Weights of a small mixture-of-experts language model, trained from scratch on English Wikipedia.
Experts: 256 experts in each of 8 layers, 32 SwiGLU neurons an expert, 8 picks a token, a sigmoid router.
Training: a variant of Muon for the experts, 4423 steps.
Below are experts of layer 2 (counted from 0) of a mixture-of-experts language model. Rows are named router (the router's row for the expert), down (a neuron's output weights, with its number) and show model dimensions 0-95. Each number is 200 + 20 x the weight over its row's rms, rounded and kept within 0 to 999.
After each expert's rows: "comes before" lists some tokens at least twice as common just after its tokens as in all text. This comes from a sample of Wikipedia text that the model never trained on. Tokens count by the router's weight.

# expert 219
router,227,192,214,183,211,226,177,202,190,218,201,176,196,201,232,168,200,227,215,180,249,214,205,195,192,234,211,133,218,203,212,204,183,202,204,227,185,196,170,213,226,204,188,229,190,211,194,215,218,180,197,182,205,226,202,209,213,190,200,195,211,193,184,206,188,223,225,162,220,185,149,205,171,191,178,190,179,229,204,179,184,203,187,209,210,173,170,219,188,210,226,162,217,178,195,187
down0,217,178,215,196,185,239,189,194,247,166,181,207,219,208,165,179,207,175,199,202,196,180,194,198,164,215,178,191,192,208,199,244,193,205,187,174,194,203,215,161,218,225,177,211,199,171,160,206,198,220,143,202,234,190,213,226,203,195,209,220,223,190,202,218,195,215,172,213,197,210,222,217,200,196,190,238,223,215,209,201,193,251,201,194,189,192,185,172,181,198,194,201,224,180,181,183
comes before: " ", "-", " \"", " A", " The", " D"

# expert 51
router,194,198,189,177,179,241,161,188,192,205,174,205,195,175,228,178,209,209,218,192,224,221,194,186,174,168,176,217,203,178,193,179,226,169,208,224,179,178,163,218,238,186,192,236,202,218,202,193,225,197,165,182,207,204,200,234,198,201,199,198,199,199,191,189,201,191,218,173,196,218,210,181,190,147,207,234,204,213,222,184,153,197,184,203,199,180,177,193,194,177,216,165,207,201,212,165
down0,198,201,225,210,206,183,230,199,177,178,199,211,193,206,206,240,220,219,210,203,202,202,244,210,203,176,217,216,248,185,206,202,200,152,208,153,157,226,184,188,194,173,211,221,199,199,194,194,200,195,203,179,176,168,182,216,221,148,217,186,202,217,175,175,219,239,198,224,192,231,170,204,199,208,208,221,212,215,164,214,198,185,203,203,229,218,167,193,216,202,192,215,196,188,210,209
comes before: "1", "2", "3", " |", "4", "0"

# expert 222
router,211,222,217,212,201,194,191,203,205,201,187,182,194,188,217,191,199,218,194,194,227,217,200,183,208,184,195,194,202,185,200,175,244,164,191,231,181,194,179,202,235,191,230,212,188,233,231,229,197,185,211,226,206,209,192,219,194,205,192,174,205,214,192,225,200,244,226,159,194,203,193,166,201,208,222,208,187,205,245,176,152,196,175,214,194,164,155,209,179,192,224,186,212,185,229,163
down0,207,209,221,155,206,189,219,171,193,174,202,216,186,208,170,219,197,197,171,201,200,182,202,175,178,226,182,221,160,197,207,184,189,193,183,152,200,182,188,181,204,174,209,202,231,230,192,167,181,216,200,209,180,182,186,201,220,197,181,249,209,160,225,190,220,164,206,211,180,187,194,217,175,196,185,197,205,179,162,202,159,197,217,203,195,204,192,194,178,227,162,212,213,210,187,172
comes before: "0", " |", "9", "–", "5", "8"

# expert 179
router,203,208,193,240,188,191,217,184,184,197,166,191,199,203,211,205,175,216,199,199,194,210,207,204,202,217,205,189,211,163,221,176,213,165,240,179,190,202,157,209,249,206,186,199,179,224,213,197,206,230,201,199,207,196,203,202,230,188,162,194,198,214,211,192,160,224,224,186,251,244,198,195,198,206,214,221,188,218,202,197,154,222,163,193,218,152,213,208,206,195,217,168,194,204,199,202
down0,191,173,161,167,179,195,213,206,209,209,216,208,240,195,197,182,220,188,191,188,228,242,231,212,204,221,220,174,190,226,200,194,213,238,181,226,173,196,191,216,225,186,184,184,222,180,217,209,199,203,182,208,250,180,187,213,197,215,232,179,200,222,202,226,194,207,212,194,246,179,188,195,214,208,194,226,164,250,185,219,185,206,195,184,171,188,187,195,195,207,197,226,226,201,219,221
comes before: "s", " in", " the", "ing", " to", ".\n\n"

# expert 49
router,214,216,201,225,191,186,185,189,175,200,190,204,190,174,186,186,156,216,187,214,202,216,207,236,168,190,196,187,179,188,204,177,215,177,219,179,143,187,181,243,212,196,195,235,207,241,218,184,202,221,203,220,207,203,204,207,218,214,177,195,196,222,217,196,171,216,256,172,231,236,212,199,181,204,207,195,191,218,222,209,146,202,201,176,208,175,216,196,203,197,193,207,218,209,222,189
down0,220,190,207,175,169,193,203,215,207,247,207,196,180,209,210,213,209,209,206,211,185,203,227,185,194,183,175,161,189,212,195,207,197,234,220,179,192,192,218,236,222,177,201,180,214,228,214,216,189,179,196,193,173,207,215,191,175,167,145,189,187,187,221,190,209,223,233,202,217,181,237,169,195,230,203,195,181,237,206,211,177,214,215,189,241,190,179,211,187,213,161,196,188,196,240,202
comes before: "s", " of", "ed", "ing", "ly", " in"

# expert 224
router,204,196,179,194,190,236,172,204,196,213,156,165,219,202,212,186,190,195,211,207,254,183,193,207,163,224,180,183,206,192,195,210,201,160,243,210,181,199,168,208,234,179,212,229,190,227,200,179,216,177,177,178,220,178,226,191,192,202,169,206,195,186,190,202,181,203,214,183,174,229,201,171,210,170,173,210,202,206,223,182,185,184,166,191,184,207,194,209,186,175,213,174,218,169,215,186
down0,189,210,220,189,216,196,255,215,214,176,219,184,199,191,211,191,206,213,149,222,197,199,204,199,217,221,213,218,199,196,202,189,186,259,213,162,172,212,205,206,160,221,234,190,216,197,201,207,211,193,236,228,201,199,199,222,225,227,190,209,197,226,214,168,191,196,207,229,199,209,166,239,174,198,193,177,180,177,176,205,196,186,207,193,229,190,196,212,178,161,188,203,202,232,182,217
comes before: "1", " |", "0", "2", "3", "4"

# expert 192
router,209,223,186,224,192,201,193,176,192,209,175,177,180,193,190,179,192,212,185,210,215,203,199,197,204,177,175,196,191,182,197,179,231,172,196,201,165,170,196,202,262,187,200,235,221,241,230,228,213,217,207,213,205,206,189,217,198,231,204,193,202,211,184,211,204,222,210,154,176,174,193,171,203,216,237,248,200,189,199,194,182,205,185,218,164,165,173,208,193,197,216,161,200,188,214,185
down0,210,192,221,216,169,182,211,214,155,201,240,206,219,185,196,183,197,204,211,209,221,181,187,203,192,214,236,226,173,238,175,172,190,191,180,195,190,161,231,194,184,210,207,178,182,168,215,176,185,177,187,219,217,200,228,158,214,213,195,214,198,186,175,230,206,183,178,185,220,209,196,162,184,209,185,205,195,217,162,174,213,179,188,186,236,200,166,222,211,207,234,219,201,190,204,202
comes before: "0", "9", " |", "8", "5", "–"